{"activation": "gelu", "balance_bias": false, "train_tokens": 650400000}
Below are experts of layer 4 (counted from 0) of a mixture-of-experts language model. Rows are named down (a neuron's output weights, with its number) and show model dimensions 96-191. Each number is 128 + 24 x the weight over its row's rms, rounded and kept within 0 to 255. Numbers have three digits each.
Before each expert's rows: a language model's description of what the expert responds to. This comes from a sample of Wikipedia text that the model never trained on.

# expert 48
Sports table statistics. Numeric cells in sports standings and stats tables, e.g. wins, draws, goals, plus years and counts in data tables.
down0:154140151170161126151101137120094093093170172120123157170126132131122142158118099111184115113127165086111120139130129138041168134095127123115138147118163126109159145121069123192122101146129165101158147152121100130123098121067105163114145134102180107109127130153099131139151139099118151094
down1:166092123124139107135137127104076124110155134154123116097141103088092128127145138111113119079129159123128140166128128120132085148110131121156089080166122133130155101139135141175136154145109169118178151138147104127151171148139130102130151119117120150144105104103146129134115128148147160203
down2:117142113103171096139086114079098119168121134131083073146107152118128154144137147135116139153145143129106123104135127109074130151153136115148159146132110115147142114100108139142137128145102158147150169111172184140128111091138117180079132146108152122131135085141151103100092125144116085099
down3:101119146103145108149196154135111145080117132105129147162141111128139118049105163124081120110118125099139129129156120141132113125134127131124113157059116101163154131116152139122140150144173102111128151116119082122126112138097113142125153122102122168122112148096138131120145109081105152069
down4:181127101136119124148153108113099147154151151110105152168136158101116130138155148102129137118102104138144123121095132104124165123144111097114121082154148156147124161113163181121134112147163096091097122165085131168107130154131156110107126130114154117111153161137098164148150113107129162121
down5:094105138115180098103107128173125064112140113120165165121095104104153118109124160148162131121117106118104100090135100144107116137096114109165197130116132120120107111113202102130166149162113152095159118135117144130133078154130120130143158176174169113144145110090107136129102110112104170146
down6:106156099115127137140134141135105111125079156134147159162165124133145176154132110110128122111147142156154096153100121166098135141100148137106088152161092060128164117138080132116085093121113092156155119145125169143095096141150146094150096157125127129115158092109115125107172125138157100147
down7:111145078119122147122100139124134128138105166126087116136105153121145111160104134122148152126135084164124130108119144145156103127142138164180164149114097088200148095179136098147093123104102125121082119105160148089146130121101117141110139152120082151127151150110126134129163189130158128087
down8:124155113103111145122097137115162122152097091086192160124154147132108100147118130130130141148146087156160110138103111121151109140145116140147126165110126163150085125125081183153096203115136139157145099117127149152121123097186059086117134148134132133073118130129143157180163144100141147079
down9:120085110176101142098136128149135096132099105131106135136143144093121124171122153121121108100115066173106143124166152094126141084107114109095092116119132111111132171128146115118142108161136132118124149104128132133148152169123138141150122089164161099139149146109129119126142123086120134156

# expert 14
Years, scores, compass words. Digits of years and scores in sports tables and date ranges, like 2017–18, 83–11, plus compass words like north, East, South.
down0:107135139134127147137099127096123098086115121092112126170111152157155137124124107138102147079130132123154099126108151092142142138133106127121114138091127099112128127131122155116159142057103080120168179110137159123116091168133119116114084167128155145117105161168137188148103120105116078137
down1:110158128161118139198134113097115144160133100133115108131166103126145156154130144163093133105111150115131115099127106186123146119114118113152098119135087164176111119124125150077117155158158122127124151159146158144131128141114113142128143136136116134120120160120118150100116164114142130148
down2:087129100152123110137118102116132135119096162142136200106123131122117141084139110178130134132123138137148093080115096118112149149137121164134138117094140130106169112098133101125158115112109140111129135107125207117141069111130096105175115173143164121127108114170129135094079131112145160132
down3:120122176137162091113134120132120127135149083142132142139185123105160138144137117103143187128119155083102138090152118122112124114145093111159122129080062103146143133144166147112145129130114140151167196149128131113135187136143146132106139123168148128131125102103170136132119153143154103129
down4:109098132127096129136132135104115124144115143081121134116120111136125110192102147131121129150118122121134132115170129119165105130122145101125110124143155085135167115140147172125120121111120102148124149087136168150127148113132073106118109153152105095142147054156140133158158159128151114169
down5:112128130192151138144157122142149124146092126177160118108153113149114168155158136102118125152166161088154140168144119153087137186124140112115076151152110143070098079107182106154127127125175128173135127142124129117123109141116108169089084141148144090086153116111110123154114120128100142153
down6:115133133096117103150152144151117148130089149119107169112098081127118107110152178172146118099100160166144122110085097111094130127109096117162116096133167124132163135149142084095140149142091165094124108118099222124157140102116116138131102131137160110121112108147129122107107145148123157145
down7:119146124128136150112137143113123162126102155139138168113125138128124121129110158132144110132166092143143170144165112116117159120121113152109081155127152152152107116130150128133174139118172117115153128123096119168111124113146132143135120108103134130092104159122125134082127119149110117129
down8:105165101156115108123130097135125117103129084142131092139131098091119146085133149096106193105134107084114138112116208157076143125109094154135102115095138130155127115102118127147123148109138106125118118169161126137104135157126170135129133126128151132165188133175169159117111139160123149095
down9:156145144128115131137128107100159142144116119118152080100134130100123112100109121082122104063093114157132102108098119166139127114126094092130102164141124097110138140104125171090076126112103148157148134137110124158124106115147112128155126150126169121153137163145133126142159149091162141114

# expert 43
Common abstract nouns. Common nouns after a possessive or article, such as success, process, contract, decision, plus signed goal differences in league tables.
down0:107135097101142143067138112104086109095106106145145172125136172141143158107158111142117172183080129144090122153138143138113130146141133115140156129169160142090142090091086114135116125125159110134109171112141143140107074152152179155143113114125116145116108113092168111135138160166158141137
down1:121153140138114123109145086137144107139151132139110153149133118090144113143116102126119110137098120154152118128130135106175150138127147114133092142105136124107145118112158120148133129136130134121176155141071190096140091140180113098140124160093134122087068132137121112132162125097163153136
down2:120160126172112110150101082115148102103143146094168092113162108150206128128162142100132113204130085139150111149126153143168129110153132158126133132142174093102121129133141112145117173102186101114159158093085184095098133115173122117176141108124134151121129140135167158122182123100177129124
down3:152155138110145100055131127132118111100146102117115147115165121112121113123106103089154154134105143112128161136128121112167112136173135140127121145146160143111118112158074122183103131104125162156157106141167146110151092169099152173144069098108114130108134141153078122143127091147112126147
down4:121130160161132140149127192120121129118106139133111171121142109145151148105120127133085136107163120149194108143142174155149146187127138146168134129140131135118126144111110128149123151145194135121153106165148173104122169094122115165104139143116101110122137176114096129081092117128151110143
down5:141093134112153096138139110153144169128138123124123154130148142139130122123115121133109155150131099139160112103120135135099133157122148152134157192133132062135116109138135140126125104101130102123131145149103148146095101123116119156111120163131108157133146057143133077123113112137149148126
down6:141154132115131172131152082111103120112101130103150130179135100128182084176097097087166120093119134130121144159183111140166150114143116133124124138133118146117149141117101121137138150129148118102102140113130120173165158107141108128123129126120144150124132119103121142140159073130100145111
down7:178164111112136119125108100089115160124199135138151148087140148184150125141112152121140156143078097139138146106096124159123128134141093130082154115095131117126140118123080155113162118103169099126140128109120224122123118108116120094128133156132155147120167134150170099121133144106100092091
down8:113157105110103105147099159099111115123084156105108144101081143125118146144133124147108132124144134131122129117129089114110136128148123108118104113173165124106088109081136149113129135148125124129134085128146161092142089115096121153093134135099098110113140164117098121085173175153133104119
down9:117139171155147097106101117117139123109104105118160109125141136119144096156080127103106145105124140150123106142133121139092084066131129105096125133120124110122100138131112119094102185149127127080124125148128157122128131125123149102125121118113138138158140156153177117134077111142127127130

# expert 31
Slavic surname endings and pronouns. Endings of surnames, especially Slavic ones like -ov, -akov, -ev, plus pronoun and auxiliary tokens he, she, had, has.
down0:104114095161124134120148146107139128119076133112110128098118120122114126108106148115145114145134121169130109156089170134118132094143118166158146121143168110149155101119183109153162159149161122112124164164166134164160110135100149150121136115088133078084088152118080127123162135108122123083
down1:116165069141136110138152162136077141127116157129140129102157157124109132138142123092157116136139115144099102119089157094130133140136103133116101123109108115127125136146154164145128158107091168112123150086145158126132162128119203114131138140108133117139140092110121120119064141147106107115
down2:172168104105127100118123106127092147115129133126173120109096116118149151153103142167147124117080169140117119123122168126134088125113144145117134115140092127121148096163112129151105108133118105126153072099134199087142107129196127111158116126155153168119085124134159138117104168121107127131
down3:137152100147145115090130125171107131099121135111124153085107145107156144121120065140123144135151121127123133107107162128100082127157108134101128127183162132156101141134132127162147134135125143081129126114126126134084083128115089121100102161150142139124131081140158111142139123099112137136
down4:133115131120132171114095141095106114103144106116105146132150098136124144116122114119108150112153125149113093167094118104152138075135158120108124123172091106122123114124143106090161164143113087084134123114148176125146127145134149122136101108130102131118100175125151146164103147132109130106
down5:182118157094161146106123106127135137119097157088176175131174138178164142129091105143137166132127109115139112125162084118138096152097114121083113146106112073146128160122128087129131080148137123156113115131123152153090135147125144120138115106117068133151111119196158159113120144125104089120
down6:107129139140126094116103117096121145149102078130140124122160105136150121117127124106117104167166127135137134117129110092102137129167152142099131144102164120143162170098128128154118143099162124133126187153148081147142129153118087118139140098144107119148102132151126158099180094140111158137
down7:144133147108118170128110105118123109121144148141100113092098146137140105201099140116110130147118144165117159136119122134179141130147169135149157143133139142144103124109104138135091110118105149140119101100095167098119128151119098120109112170123117118147113119129132107126122131166163105121
down8:130105074084157118144112115135114107165183115154138122086134123146144131116164147127122108130136113126138133090154123144149110162103151130113091163105170119146101171129136138113094095152143078161155143095099125149122120125140111113102118099117105140160140122137133091125092110117153101151
down9:124170153138093130113088106142124124117145111126129117157061152092145167152144105124117166118136077118157158150140148137119150140114126111049143112140098113081133132134128112123133095114167138079139121100121178121139132139097118163144129117135121139143113168119157158117126126125144113125

# expert 30
Biography subject verbs. Subject-plus-verb openings in biographies and place articles, e.g. He was, She was, was named, was appointed, name endings before verbs.
down0:114180120123074137155099151156134113150126126150137109163124111129156166143153105082105134138191186096130114110092144127108107140126114127161142134125112151141097126152131120123113145166108162159145141137162107111117164102116138138102122145118109102110137116113121151168100102095143151124
down1:106136104062146153129113114081148130144099131131140141158148114158154152125138092133174114112152127116094123131094111145103149169156118114122144101155153124137076094153136120127117139089145104137113137136134195100153114140160094150148151135149133124166158142114149112120152182118114124138
down2:150071086120140126110133139086140122181128112114115170128105179159102105137148072125125088143114109149180117097095069123154139157148135119131140170138148097143126114171126131121172129119072146152123143125132057082142099146110065114148116103131120099097156159135123091127158125166125111124
down3:131129108131118146146141146139089108124129101148146131146099140112104169139110160125126107122151168170118141131110137087155109113151123161170110162119141129117117095130134088129149115121098101126168159151118172111108185104166115113097121139100142141110087128163119096160151137097111084159
down4:118114139104133117104108111159099080104144149105131116159166093128141109131163164132081144132157162101124126122112120130103167125147110143132151167137113154168156154135144153126118138114115138151149134057119090164129112123126106098116127157120102140135123096136158171142160122139099144173
down5:112130105120176084150111124154103115106138130155100159131092112130108133146142086151124140089125137161131115179115154122108178115169089090117155155127098102154127111129100124111075150144138143087133134159137241096125091101129131138154125133118130143123146092114121105161124158120118119112
down6:113156157109131130140154124150122165136127147118110116138151103105120144149108105148158119145105165129124146149134121097140105105147055163137140135128093145149108121113159170147181133111149108092178136109134190153130165101159184109106110118138098167154144129159150151152103102143099133127
down7:157114102119132154168145105169122115155165169137138171158122102109103143155116084136123129112116111118132116155079118080103136118135096124148100061120105116102089115160149123130085105129112140167125128105159134154116144097075103109146116096160149136106145138136128128140136118122128112116
down8:142169105086156147155153086158149123132124131122082138167104145157126099176158084131114126091131176146167112111160099181119131118106121131093148167132123114115143094136133128110128139123114147107126145123097166104145081124143145118143106170112113159113155103150137166107116096135151175093
down9:125139133098134124157138088132100105136103117115165186166093141142130070141080166113102120099151111151095127103129099144135098132118094136162142161165111129133114129149126101107146133156085145120125114162086144118124151129116145123119136131143140170166170112101109164129074105141093123146

# expert 59
Plural and abstract nouns. Plural endings and common nouns after the or their, like disturb-ances, visit-ors, people, members, development, police.
down0:120143134115107133123123118127125156146175134107125109160093125170114135125102131128116113131122106119164119106118111133102162145076126168156123116132144136125137147101181103130133109116100128132135148134158166137167210092113134143126121128138119129161113163135104126116127162095127133119
down1:150121122076146113164106126130158148129144160113124110140139130133153140125142113089120159128158135143158152170118159098110120139136121129062113115131130101130119184156126091119157152132183102136104111094140180132125149117175073159092124124133135109138084176118140177118154114173091189156
down2:067143144123107144131151137112137135141109071096138146152088122130179149158094179129130107140134094111139065137168136159097142118146126102131148172147115155113101116116122107136136121134120173176117164123136175111127129135126151114114126125111157139139123094123132088104110110130133095087
down3:180147131113124125152115134130174125106135134127148163139115122095123066140120139150093122140109147128125049136145130137086145135126146124139173146144174113093134130093114142160105105147108121140146120165143133151126123122093149102174143158108096148084096099145118108139144142141149152118
down4:128146144116099123135130095138135104152121164173149163096125112111127147124117101133116147122101127120152118122091147119145135133162099128107137178156118147146119149128108129090124121155118102153116137113125186117105145113132137135126117115104098153132098117111125116153153165093110135109
down5:090144140099098122144131108146148143145150097107130099180134152139141144125191152130114123131122111050156137116143164117108109163126160153124149144128128147103083146108101151061097099134143079127143125169126100141133119110118178097125149129111135148118140137134156073158127127113112097123
down6:151152102151123112161146141123167124153128126130145115139135158105096158190108137069114113178135115137118144125150151158122090123158126150137122129117078189106131124128140102128132137143151123148146147106122152162089163164149088118113111137119124161142139132132143072132177124131155109151
down7:114153115142137133137102121145117128118104186138138175178093126092086119149139114123096167141112124154125130108068150139094159137147115148109135122112102168108122138141156154130141139162108112123134109131140190189166125131122106138128148114077115150120183122128159118163148147134091142099
down8:144096124133103142168144111150134129147123161148101090161108093123146149114188175134175102155093118114081101132134123106075144103151144146150108113140106133093110105107109106089164112106137122163146080134149166107125102137155122098138131123152136122122169117125174111105108139146152155107
down9:111135133103051132142121141114131126184106184130130132173104162137141127129129085154103145194080133118166146105149153103144107123150095114074129165120111135123087148139115147101103163071146138105082124098121179124115128115139148155096166109071137128136149133138105124150156153161120133140

# expert 0
Sports competition nouns. Nouns naming competitions, seasons and organizations in sports and politics, e.g. League, Cup, season, Army, plus match-score digits after a dash.
down0:149114088121100105144142142149121103141145082115167167151112107131165130129140121088145160119193120089140110143099149119144131126165139131133127187113117162174124116115082146129123169090080105158141110165138130134117105100128106121172113136106161180101126099111131110152110131141114107110
down1:108140069106133098063128103084116121086108117078145140141088125106136101151117101138124102109131122134167125081146150123162095111164095086137123121128133178150118109181132095126104118124119117132106084120084163126114095093153126114093128128125166181158109110123139103123078137124126108112
down2:121058089111152113134113124140116128086120120123139117157144123106148152082123152138134139130101137120115151128093161148098181108130128130099117093146099119100132178108150106089179140112129129127116108096096106107139131116080158150126151110111133147123119097117087151139116130094116107110
down3:110138078106129093120169096104134131129098125121125144119092155111163148108149108114108100125129140159120108122106112094120106112144114107138159123115152154142162081112100125153116109137092119104103111138152099144117125117178144146149147134148152184126124155099133108101077140103071148136
down4:132117152176144170107127118093123111098122111088149128121165154131134113154146139106125137149145155155148116155165131131124134126118116185121151106115123120116107111148135136116129142110164111130159179124079215152144131124113164131117150143088100093133117170143082160094128143126113125120
down5:120138159128148165134130166130136093130147143156138093163166105123161135124134160125109182118147125094113147138150095162125145115108169135060108099164106109077075089111137086114131119092154076146161109158122205123157142151127132163132109123145116064109101154110142128111143115122111149116
down6:102080115151101101158123132118131082083114133179113125103133163146124112170146156139124168110169142097109120130102094092131123141148124135129120093094078144151121130105111112134111152105108111146136094169113113133091136142123150119143115131144172167145123140139111146153142191100090118114
down7:132120168100156127115131164116108103152143131140155112138165122100138132129087148115164124118136141088102143151149121150146123144129147162149148103177130119119101117150124115133177147131092155121156130108076171113131131128069141110132141144154158141163093118132110142092100091103046075084
down8:089112146154153079171126087144181125135108152133186163133146141120091127147124089097122164138181136125134151160135081126072137083132169085113124113166119137133097111123143157133133119164150101143144159104129218118133147134147106111136110125110128106100143103120114135098141183153131152137
down9:091111107177091085150164109144134123138140153180144136181102141090121144150142120152103124106163117118106153129093141159139091125170103100122148162154098146104091111138110072108082082147108103128125091100120201141140150129147129105117126138139149161097105160111106112147094111111087201103

# expert 17
Line breaks, section headers. Paragraph breaks and newlines before wiki headings, table rows and lists, plus markup like ==See also==, List of, Preceded by.
down46:101158105135147096144105166109119122121148143112125167108102106131125108115151132154132099146120139147153114152144129153091120107132153152125174182149112154121151136145107140156158110097151104111099165146125128129159102091150144122112140134133153118166101120135080123145156123160138133088
down47:143161072123126082130080139172169155128147169094141131118114082144163163143147135122150131139118142121154121139121133161103114132115126148095094093156106090098128160150120107120107052130105086128176119129129224146137146121101140117159142140139089127107111123121111084158142105131114158136
down48:170146120129174115116111103130134132106118131070117139127166122150119150121141128110107154125117143099134120162120121107096109109132106119130109182143094141133089111086120109108113169127102138125096130101153176118119154079128096125157125131165148108142135155125109115138074140117115114151
down49:120131117128096138100145148091113109089155137124161131131125114102127132086098111120121113162106114186131111154121150121114111139137103133120125142128146075092128178122139150113157131152146153126164152118125109125112122094156109161129135125130128167119133133105167124130160087148126149133
down50:093080130118140137145135168117113132155109150111105116161116125152160183141161144132151108157064136159102091126125144093140110152162131106109147112145163173127129142153124156134134067120157113126157104135125099096164161108099135158095135151134119114149138178122131116153133117138140123140
down51:153143143122112188150136138161106153168109123140152061097087137143118098119103109126108095091109152152153129131117103135100152151093152179156135130182137138115125148155137111164113115116119127137138138158141213095104102092104090107146145135111123164097086133122121100183130114128121122135
down52:121122114129120127088103169160137160122143117157129146140151136137118124125100158123129106132159118136154165123124180161132156088115158169122102142167084098101140118144126160111102109132085107182132157081131127104132159124154105110173121173163118134096121136130155121132159180185132144137
down53:158139127128129103114132112109110133163155099142103145086119149139114105132117111147142118086148146109144096160131133128139139126137111118136135184108141118121127123154124108138129146142138120157119087101146217150150152123144108076148138102112146111105104124120146147117129146126118143142
down54:111129154134144157146148168131140129129127155125100137118167140154095134140125162134091130125129141146145161120089137132102156160107135193156119113138147147144163157145123112136136146096114097125129162138095102140115128168128125102152105174120122108144102136144139113148128171108179096113
down55:131128132135179098140127125112083138104108124143128152100159073126110128116072158104090150119158114125106104099120127160114144095089113127145155160115132094136199121136110079109110122157129103169101107134086141142118102110112117154165094159132147133126080152134094141111135134119123090151

# expert 55
Ordinals and work nouns. Ordinal suffixes and ordinal words like 50th, 103rd, third, plus nouns for works such as album, song, book, film.
down0:150113111107136125113118148144129120134150138085146097057194165142125107098156171114131134141130134112155149087173143140151114144091182160138104163129145173147133126122125157115130144083164148137116147146123172156120080099095106130174143139078131125106089121144149160086112110113134092130
down1:076095139137134097135108088089130130121104104115147122141139128099086110130125168099142139111098093127093163081088151146136120098128155125107123147139081130119120120130103130107145148110106115096107146137124116117135109175115101150136086143136133124151172175127117098137107056123111128158
down2:155183111088146166118128099101143152157112111144090100158147121139111161195127138142078180169112150082132150117137121109167145139136132095080166170141131103101073143133161173135099139112116153170113110122123082126105153179101149102153110117109119112127106128130151159119134142124121119096
down3:143090145150117101156150148123100134132099132113136129103145078139152113124114081130136094178159127147144139143135130156105111125124093132130168139150146125097145093151123139149092114136119119090127097123089181108101105118189139142121140093176122074169148100123136091095114133105106067141
down4:155148129119092124102122105118117162138095136116150111148110172137121107126086085149123127117148118098135104096137151157134117128129131122147091113122127130108158138137139145162100109149078088119108114111108078142144116138124127124155139101119154100097145114136110118121148155141142122110
down5:137124108111140137153116143160134110110131141125140114133122086090149150165124131105176151157145094136113142124082128183126120123139140143147113149131095168125095100129122125141136096145132121132121129136133098113100120113131149106130110128157164117133120171158143124158110140126097136104
down6:130149143172123152124142136121119109178107134098094144083155119080190071106127137129125126116151148148123112132138095161164115084195149163164146124141154111102144115105179107152132117113126145131145104103146155142128138087129104126157120163102087155094112117121125118116151143145162123136
down7:161131145123136137139123157134124132076123131114143149113135174111141136128078200176138093157096115131149144120169124139141153140090180108147157121115143166110134139160108149120108125095117147092098155099119114131165131142131096137115161131114121131121092144150159163084112106153099173146
down8:127136096159118106087104091127118133132106122136124140160159136141131129126121119138108143133093167120121157136104145119166135132100114067098125115135124119158122064131122145154118169143147139160162158111116166096133134155145112078148155138170105121143167087118151099111123137132147123140
down9:174078116124169101098098104087131103140167112150107143143095111143106152117090088109110150166152135102094128101144122181101113111078133103136121131131155153149152131108093117165097141157123149113136115124118135134118172127137152127151143124145114119118105151122106110129097134138113113107

# expert 60
List line breaks. Line breaks and sentence ends in lists, tables and wrapped text, before items beginning with a hyphen, pipe or dash.
down0:119101113161110182124119125183165149156133130110143152127145162110100107105142127168142144096133155124144140162128142156125126139118148131189125101127155131145105127150087166155095098096119186179125122124132110123132162133112102080110114177103137144119138098104133065105096111115100087119
down1:128127141134160100127134109182126135129136150161119162143132124150154117162122102154112154147090183137159135131120095133094158111083124150109151098114134102148153110110115117125107104144101109138105099123123162112087147136170123160146116067122116111159116175126114097125118153094119117105
down2:131113111101122095150100160136141106117124111116172139145140100186149120116127116128141182144127147108138138118132110129144110129148150132085153112159110118126093119141099174103123130123144124129121133139166164107140147164129147119083109129154136113131129135119167094118099140069106098120
down3:116105160145164103139129136097147119139101142148112142150100138128098153134130105151146147143154135116154139115179091151114134079150130173161138158162074109181147102149141136154152108131126166177143099153096142143147122103096145119104136102096093070110113096121147119146162126156122104122
down4:142137128072126129178150091149131116089125122104137106105138115119151100138155154099168136106141154091099168113159110071116164109073147157140159109136105123127170181151152149113140159142133110108078127099048162114128161113147131114108152149120178140142129129150111135138123158123134141179
down5:138116128103089078140103142136103148158110128139141120117145144133131100140110130121163147128152102131109155113145114150108131123137158143118144156103093140162144086130149102160116116124127132111132171122135214120122114119124172130141115105119172137135117134126163120144146115141133135118
down6:062127137116104056127122131114119119118090135135135146175154110138140101092155119136125148133116131148183135123147123197117145110145109161138127123134104118153118098142101115124127103104142130162144141120159160154093147128097149107148139120151063135084136131102131097136127102104148115115
down7:109132178155130114129145136115115165132121122163124113142119130144160119133098093146101161087132134137135122140148148146153120117134114113164165129117133135156128144131133112126121145122165093140173129077132140127105116153128126113106078149113141141158132163149124161132115129143137088105
down8:149115132129163096155147165166113162149148118125106115135132089104140111141139107130136150130123142086154133134148090144119078108134121157071152130137064147120148111085146116071121096127076161147106121140127163133102097143127147128129102099180114144110145104131132126097154150102085139146
down9:149101184184136133126180139121118117168171109184120119146141136123120119135071120140121137103116143143128136128138116124128122105094143142132148124090159148128147131119137142127139119091138119137161138080140116152126143149141086120106102132078148119137123146129144132129108119128153094132

# expert 13
Copulas and line breaks. Line breaks after headings or infobox titles, plus copular verbs is, are, was, were after a sentence subject.
down0:130157092171126088156138160112138131129128126147143110124119121133149096174156099144129141139154154131125122088129136128137154142160120110095135104131111120092119123118113094139147116126163118135116162134136193139143157100104134134116114120128049110127118151120091140156145169118154154147
down1:119088148140165113150152126124124113119152127140115136131136144149170134156099107109147111143089123169102105124173075129115134106137087144105121142138133097171165133113150086095134113148074153110116130106126154125097089134084118143139117106128164136103134154073137130170102151143170198120
down2:116167190146143093163154142114115102158121114155105089101093151092096100128116172143142098110150122129129145102157115143129140108122133153129120084151140127119086080064091163100147144164160138108147149107119145136172109106145121178123114150128170103094084159129105165130076123143147160150
down3:132127135192149089148166102134138110083146111148159178153163112131154116140126103145122109124108137148184108120135107183142161114104129154152146137125119148143132107151091130133092135151128171140109166129186105140135183132127116148166111125092092148117127131133070143125138168073077141158
down4:156090132119105163120116071122113186101138119138130154073092115168136115164160093149100126129100186135128157121081151141130119127137165094151181147120104099120146148094166131137137152158133132159135090136167122174128137115110110169099135113143148150150131132104167096134140139120123138137
down5:092162161132123134189156102158096129124140102136119124111125117110139085194103098139136123106139113114136133102134125120132107157120118129072140132130087104091131155131113124131161113102114169146091141064111103114116116147143104182134132154118154119090112102141110156099126142129129148100
down6:132142125136107110131076123116114171139127160157142151158166120126083169164139108127125092143146135140134137109146129161125122131101147129146160130135121145097116158099145077189117155133102150119149120070115112146136123163109107109147129099107134117140126113133118112128144115137140141117
down7:113107105122113155164148123099109091106130121114089105145195141142097110093150140112109139130131109168088116097158130130155110132147116142094126100140119132106074123135128087143155105125155135131202106143125121121131152129141179140111132101129146092137126135093099138159127100081166121099
down8:163104152082160155137123136118118122143141116123070185154113096142136101112117115135146094136158137089105110100113145104139128130143126130091092106141102121157130133140162102067138112110163101170162142105121115073124135158124130112123153124167135130101084147132162098117165116138116167102
down9:130140090092105152135137088161105146095146104118166091153111114142114143130161112138152107127144137125156141150123145143118125103094148081124149122169095091100137132153143096125158147129082085110126127130130183135154126183148093121124120157089125142164110101140111122106134094087118114111

# expert 61
Digits after separators. Number parts after a decimal point, comma or colon, such as 1,140 kg, 486.572, 10:00, plus spelled-out counts like five and million.
down0:145144134185127127144098128135117104073123136096100127140124116131108131150149130100154092122136156097095115111130115153173123150139118142105086113089107122165111112117167148131133139182150127169132144149120133139155082111067138150092137155108124145147144098120103120129121112086106135130
down1:128157128068121135121113142116145160141125098122122085134154114101081153133148122108091132132102125150128147098126124177128145112112118093136165142130170110100120097087111120103142084144091124098121146088150131095102129134121110115105131114142145141145128137123143113121158089113165117088
down2:155151150162120097172095116135158102126099109143116128123117094114160143163140093119105095110103129166146109128142174076127141111122110096159147142139143113145128081106097112131143098095118100136132119115121208101105085120167145130118083125088150131112122123176108153105111111143128107118
down3:165138147158142094131159122163118141083165131100087179107095130120155140171123139123109165111115128134136103147152103116149144098125108122126098133091136106111144075151105135153121132154104109147177141128147158083133093113123141135147091131113166144162126111181130160113136188084115125099
down4:090154128140088124098136152168093103092129155098149133116117143141170102132128154102155079100126148156165118142106161094147119120141171106136144142126117172081171123145092110121104152109117127157131088109129124122148094146161131108167105150138151165094163115125143126154118133106123123155
down5:146165134149121080104103100131144156137119151099133136145120122131106128158134108145161087153163122120155103147144143137107121126133075112139146135144155140157153116090128131130083139112170119102117089141147184179123076149156113131108150154130179128140141127156142139113097115140144161116
down6:109170135106158127143104096108159126164144129148109121082128144093096129141100114110118118125094145095100104106135130123086188109164100125109140125121134156141104137108128110168147128145093123136136108146135123104147149125107152106179073116121154146116127142153135118088122154130158118164
down7:155104147169115164187119137102150131162125122120137148129117080088174101141120096114140122137161134142173151116154116114115174126163122115154185111121131155168160104156138113139122141109148095097143119130135170127113134127125101145112124112181123157146083126118097199134157130146153094108
down8:135140141126142124137143101152145096090136120140096133108157117144136151156120108182122158141133182104151129130118098143127148126153147146115135158175116126134126080162168078129140091125108169088146110126134127116119123180120147142134160100070158144163076120111128137178091170120087087149
down9:115121147104126106117104114095131143124127136105138129141147135148159165117123118142109158112143134125170084093162131114143120127106118125122141148136131091099086138126117147119124130121068131159134147102112188115147132142135115114090115109093145133111135151103098125109130138138107084134